From a checkpoint of a small mixture-of-experts model trained on Wikipedia: 9 layers, width 256.
Below are experts of layer 6 (counted from 0) of a mixture-of-experts language model. Rows are named router (the router's row for the expert) and show model dimensions 0-255. Each number is 128 + 32 x the weight over its row's rms, rounded and kept within 0 to 255.
After each expert's rows: "comes after" lists some tokens at least twice as common just before its tokens as in all text; "comes before" lists some tokens at least twice as common just after its tokens as in all text. This comes from a sample of Wikipedia text that the model never trained on. Tokens count by the router's weight.

# expert 157
router [ 83 156 115 111 126  92 170  74  92 110 129 116 124 136  95 195  97 147  66 110 131 130 135 125  83 126  78 108 140 125 125  78  84 124  82 108 169 157 101  82 139 174  76  85  85 160 181 144  99 128 176 107  93 180  88  55 141  59 128  50 205 135  97 156  97 155 166 101 154 141 106  62 128 162 149 106  98 156 124 121 180 102 128 103  69 110 115 103 198 129 128 111 111 125  97 152 141 159 138 118 159 131 145 154 129 188 171 149 139 102 107 171 205 183 112 163 118 174  94  87 154  91 161 166 141 153 137  93 197 143  73 165 140 126 168 105 138 138 125 124 152 148 164 161  98 103  82 143 121 100 144  91 138 131 124 173  99 150  93 122 115  76 110 136 169 128 177 109 123 136 174 130  73 101 152 153  94 110 128 144 132 142  96 152  72  93 188 108  96  99 126 104 145 118 123 106 132 129 114 112 178 109  88  92 147 122 131 152  60 126 128 113 118  74 122 121 137 167 153 144 154 114 193 199  98 137 149 137 110 112 104  91  76 166 140 115 134 148 169 136  77  89 115  88  65 106 156 116 161 123 148 145 181 137 180 127]
comes after: "ed", "ted", ".", "un", "ated", "ru"
comes before: " the", "|", " a", "al", " of", " be"

# expert 33
router [ 87 147 151 147 107 118 128 113 121 135  85  66 128 174  86 193 139  90 157 139  73 106 116 119  94 145 128 144 129 145 132 138 104 116 133  90 175 128  77 115 147  99 159  88 104 146 106 153  91 145 148  92 188 152  68  72 149  94 142  78 182 151 122 114 140 156 133 112 192 193 145 129  55  88 189 176 157 124 141 152  86  92 123  75 107 172 119  96 152  53 123  73 113 104 112 138 107 106  55 150  99 139 141 165 182 150 122 181 141 149 120 126 170 187 181 165 199 133 152 176 126 129 122 134 152 135 155 154 102 150 126  86 166  75 147 166 163 169  98 152  99  67 104 137  87 131 147 108 140 190  88 133 162  86 142 105 113 155 108 157 157  95 169 149 103 115  76 106  65 176 124  96 116 145  60 150 130 124 167 137  51 112 168 143 129 153 172  60 141 105 147 102 125 148  87 151 152 101 102 122 126  70 109 131 172 123 168 152  97 153 121 136 150 109 142 194 121 147 162 170 144 123 158  98 121 124  92 146 104 107 154 107 101 147 136 118 128 156 158 150 138  58 141 102 130 139 128 131 167  83 166 117 143 197  99 122]
comes after: "\n", ".", " f", " Ga", " on", " G"
comes before: "==", "\n", "The", "In", "===", "n"

# expert 13
router [103 104 129 127 101  94 103 102 123 153  86  90 128 116 129 151 159  96  65 101 139  76  98 152 107  76 122  95  97 115 114  90 148 139  94  85 114 149  49 162 118 120  97 121 181 167 123 155  91 113 146 186 199 117 118  83 191 113 120  65 195 116 115 176  90  79 151 106 176 105 164  77 142  99 158 105 160  93 129  99  99 146 155 146 182 109  65 107 145 124 135 112 159 146 151  70  49  97 134  84 111 209 125 189 134 144 197 105 145 136 151 160 152 180 152 167 165  57 136 186 173 142 133 176 136 136 145 154 177  95  79 164 126  78 129 124 135 137  82  91 107  97 148 104 145 171 107 149  52 126 114 134 133 135 124 180 102 135  96 118 107 151 150 121 113 139  89 151  85  89 143 114 114 162  64 114 149 144 148 146 117 120 126 163 159 139 192 118 176  86 133  83 143 125 147 152 182 176  96 149  88 142 163 149  62 166 150 107 113 148 112 116 166 160 127 109 117 111 144 169 112 123  44 144 118 144 138 152 132 148 181 133 154 109 158 144 141 122 158 166  98 172 106 104 147 131  84  84 137 112 150 142 143 116 158 142]
comes after: " 19", " in", " 18", ",", " (19", " ="
comes before: ".", "\n", " and", ",", " to", ")"

# expert 70
router [123 149 156 111  98  95 162 108 191  62 127 182 124 183 132 180 149 156 130  83  88  97 149 136 191 103 117  86  77  96 146  87 151 169 135 128 159 134 115 120  94 100 136 156 140 145 172 151 112 142 134 142 139 160 175 175  88 101 107 102 158 139 156 144 163 158 183 128 138 188  95  95 172 123 145  99 169 133 121 120 119 137  85 150 119 107 145 154 154 116 148 126 107 109 161 167  87 139 122 126  83 138 163 105 154 143 175 133  95  77 106 112 177 139 126 185 200 161  87  62 122 112 127 173 107 169 160 137 180 184 119 146 153 113  96 108 152 128  75 171 134  82 143 126 122 132  97 161  68 111 124 160 133 128 132 168  79 156  91 163 100 135 172 117 181 114 125 112  46 119 159 113 125 137 120  82  91 163 133  41  68 126  98 180  53  96 183 164 114  94 116 104 140 130 104 125 150  87  61 187 140 127  47 142  83 116 114 123 145 107 148 123 111 155 140 134 183 141 175 134 158 111 158  99 113 121  97 139 110 134 134  99  80 144 176 108 204 106 114 141 115 135 192 114  90 149 101 109 155 157 108 160 120 167 168  80]
comes after: "|", " ", " |", " Po", " 19", "ub"
comes before: " |", "\n", ";", " 0", " —", " for"

# expert 38
router [102 110 117  91 126  84 191 116 147 132  90 138 142 166 174 140 155  69 126 128 112 109  87 145 179  65  95  72 116  92 164  45 118 115  69  79 144 117  73 154 150  65 152 109  82 128 165 168 108  99 123 146 162 125  83  97 169 111 130 100 146  85 101 125  93  97 161  79 118 131 132  96  92  79 138 146 150 142  68 139 125 117 112 124 134  79  88  91 170 100 132 172 116  98 130 134 168 136 184 126 147 144 146 164 120 143 140 136  61 106 122 147 144 161 144 158 145 134 103 125 125  30 180 138 130 140 120 159 149 170  90 175 158  90  82 107 126 104 112 130 112  82 213  56 101 147 109 176 111 128 146 131 156 168 107 175 128 133 120 100  79 137 124  99 122 106  99 185 121 133 134 123 133 140  96 105  83 106 144 124  90 142 114 174 146 162 171 104 189  93  95  69 136 145  88 111  76  97  60 164 107 112 118 142 143 135 125 124 188 123 127 114  97 116 189 119 173 143 120  63 118 102  52 100 123 122  97 160  81 164  87  92 184 157 146  82 129  97 126 131 107 116 137 134 146  90 128  90 181 148 144 139 114 137  62 104]
comes after: " 19", " ", " the", " co", "In", " 18"
comes before: ",", ".", " of", " and", "b", " as"

# expert 76
router [102  98 129 146  82 126 183 112 186 140 141 120 112 186  80 166 133 145  94 101  94 154 110 114 189  92 135 114 133  93 137 126 158 132 100 118 118  75 113 187 158  76 153 178 135 190 189 163  70 140  70 148 106 122 122 157 105 153 148  45 161 100 111 136 141 126 122 109 143 173 153 116 185  77 160 136 192  92 103 140 157 117 116 129 133 109 101 114 111  97 147 119 132 105 109 120  68 122  91  99  68  93 144 147 104 130 138 197 149  80  64 145 169 134 121 174 109 189 134 108 151 123 183 154 121 118 213 163 133 121 111 180 187 103 111 134 145 121  90 167 101 127 214  83 146 119 145 142 149  61 176 143 139 171 159 168 155 158  99 131 109 149 160 130 100 113 131 119 122 101 139  57 168 118  98 107  87 133 109 132  70 192 104 121  81 154 160 149  93 126 160  84 141 101 125 112 128 116  68 171  84  97  77 165 160 164 173 158 117 133 131 175 123  76 146 137 122  96 164 147 174  89  83 158  95 171  94 144 132 133 147 102 131 140 138 115 152 103 161 135 169  87 126 144 155 169 103 107 162 156 140 138 155 185 149 135]
comes after: ".", "'", " Art", " ch", "\"", " and"
comes before: "\n", "ed", "|", "man", " 19", "duc"

# expert 26
router [108 179 127 159 125  67 174 118 165  95 129 189 135 205  90 173 142  73  79 127 102  79 116 164 148 137 119 107 143 121 126 111 108  71 136 129 161 150 112  75 145 103 113 112  98 178 131 187  95 143 140 180  85 150 140 110  97  89 138 101 123 115 112 163 116 128 128  93 159 165 135 105 113 158 148  87  64 137 111  67 194 165 138 100 135  90 127 161  78 154 135 158 170  83 132 203 122 120  96 115 126 123 123  83 128 131 102 160 153  50 147 164 116 171 150 152 131 101 106  66 155 121 207 166 116 120 151 154  89 189 157 104 154 112 123 107 138  97 113  78 126  62 149 121  93 122 148 132 110 181 106  88 112 188 131 160 150 134 165  83 155  90 177 108 174 155 157 135 143 155 146 138  82 116 114  86 210 133 130 191 136 102 142 160 112  95 161 154 141 120 134  93 144 136 119 136 127 126  89 121 128 135  94 125 135  90  90 179 186 163 121  85 115 183 144 151 191 172 170  60 105  64  73 144  78 118 108 126 134 160 122 115 119 151 179  95 148 110 142 167 107 149  91 116  88 120 148 135 122  71 182 147 145 131 142 107]
comes after: "s", " |", "ed", "|", " Bel", "led"
comes before: " the", " a", " A", " May", " August", " F"

# expert 80
router [123 147 142 157 141 174 136 111 129 155 149  83 144 131 163 118  61  83 115  86 149 102 154 158 138 112 117 142 115 120 141  93 142 146 154 102 204 176 142  74 108  56  87  98  99  80 155 148  84 102 150 185 197 140 124 144 144  89 105  63 172  94 101 158 212 150  62  91 115 177 114  94 151  86 163 123 182 124 121  88  60 111 157 108 149  99  86 107 146 135 150 194 133 167 132 149 165 133 154 158  90 117 141 131 156 162  84  82 160 165  89 136  94 138 158 119 119 149 127 175 164  74 134 126 135 138 146 133 109 114  91  68 121 121 135  83 186  92 120 158 136 107 162 104  99 106  96 142 129 133 173 153 142 116 126  98  64 124  60 110 159 118 175  80 122 101 170  80 118 153 150 149 103 144 126 102 109 179  99  36 135  89  91 176 121 177 148  82 125 115  96 160 126 152  76 140 118 137  80 120 179 109  83 126  77 165 127 161  82 147 173  86 126 120 137 163  91 147 141 117 154 107 157 135 109  92 134 165 142 114 101 126 151 185 144  97 147 103 129 184  94  97 191 133 114 118 168 111 183 117 143 164 127 157 106 108]
comes after: ".", " |", "ed", "ing", "y", "ation"
comes before: "|", "\n", " the", " a", ";", "\""

# expert 5
router [112 127 140 180 114 112 118  95 176 108  98 116  85  55 145 106 115 110  95  86 139  78 120 152 195 123 129 136 110  80 148  81 127 147  97  53 153 126 133  48 136  84 180 110  97 110 131 181  64 112 118 153  98 149  89 123 156 103 145 136 111 119  90 163 135 120 150  78 154 153  92 112 171  92 186 115 127 151 182  69 111  96  91 111 133  95 172 106 158  81 132 148 154 132 133 169  83  90 146 176 139  94 137 139 128 192 133 118 114  56  98 120  77 166 178 147 145 138 104 179 118 168 145 161 145 186 203 122  81 137 120 115 134 107 102  99 123  88  83 131 136 165 139 148  71 115  86 173 107 131 117 138 177 176  66 131  72 158 139  92 121 122 161 116 161 107 133  56 136 135 134  82 117  91 107  77 121 193 140  60 109  84 140 185  94 135 151 120 117 102  84 171 140 143 161 133 162  98  70 158 113 132 101 122 135 137 142 141 127 135 143 104 136 141 181 127  95 153  77 130 166 129 155  95 121 146 115 168 130 198 149 131 161 136 186 118 154  90 149  82 139  90 119 131 110 144  74 109 124 119 173 104 145 207 131 143]
comes after: "d", "al", ":", "il", " the", "fer"
comes before: " |", " to", " of", ";", " for", " by"

# expert 102
router [137 116 169 148  97 111 159  97 103  80 107 115 110 120 160  87 127 124 138 108 201 103 122 165 135 156 129 130 132 116 141 111  95 128 140  75 105 149 145 121 153  59 141 102 103 110 114 162  88  86 153 171  61 126  46  83 167 122 138 106  96 114  90 193  78 110  70  99 127 129 129  68 113 172 131 189 170  76 136 118 129 141 130 129 167 161 114  94  93 102 137 145 131 174 156 203 146  94 107 164 156  98 157 126 167 127 110 112 147 104  78 138 115 142 169 155 101 107  93 188 178 104 117 132 182 170 147 131 109  83 102 132 132 126 137  99 176 124 125  76 125 118 150 145  76 123 132 127 106 115 161 110 166 125 109  96 106 157  98 137 149 125 185 140 178  81 119  81 181 154 151  73 155 166 128 113 155 119 155  37 124 138 141 112 130  97 160 161 166  55 120 179 142 173  96 195 155 185 113 130 117 199  44 101 155  95 136 127 189  80 149 149  97  81 155 122 121 115 125 119  52  96 133 117 110 114 124 173  94 148 128 156  92 152 168 130 185 114 108  97 110 145 120 114 112 151  94 128 137 187 163 114 117 161 193 129]
comes after: " ", "'", " 1", "mp", "t", ":"
comes before: " |", " to", " 0", " 2", " 1", " for"

# expert 18
router [135 100 136  88 104  65 112  83 117 117 124 132 146 163 124 162 142 121  72 136 146  43 111 126  97 125  85  71 142 126 168  76 127 147  86  74 149 160  62  96  96 122 162  77 125 162 125 143  80 161 155  89 145 142 106 135 169 129 105  98 189  94 103 151 186 146 134 138 121 174 153  90  86 131 156  71 105 153 100  62 139  94 117 137 116 131 128  71  91 178 170 115 161 162 134 109 137 156 123 165 152 120 133 191 128 159 113 132 121  97 132 125 107 129  94 151 148 164 130 120 118 128 118 142 141 138 137 171 109 110  70 112 115  71 104 131  61 104 171 128 104  82 173 149  93 160 119 106 104 150  96 126 129 189 103 185 127 150 127 146 149  88 157 147 172 111 110  59 183  71 122 116  49 175  88 116 156 220  99 144 134 123  74 140 129  87 154  86  88 164 143 139 109 145 128 128  84 188 141 148 123 148 118 134 110 104 101 140 145 122 128 126 145 195  47 119  89 193  85 182 137 195 127 104 113  92 109 142 180 145 140 138 123 118 138  71 125 126 139 139 167  92 151  79 121 126 163 136 107 138 172  68 144 141 188 110]
comes after: "s", "ation", "ion", "ity", "ment", "ure"
comes before: " the", " ", " a", " re", " which", " an"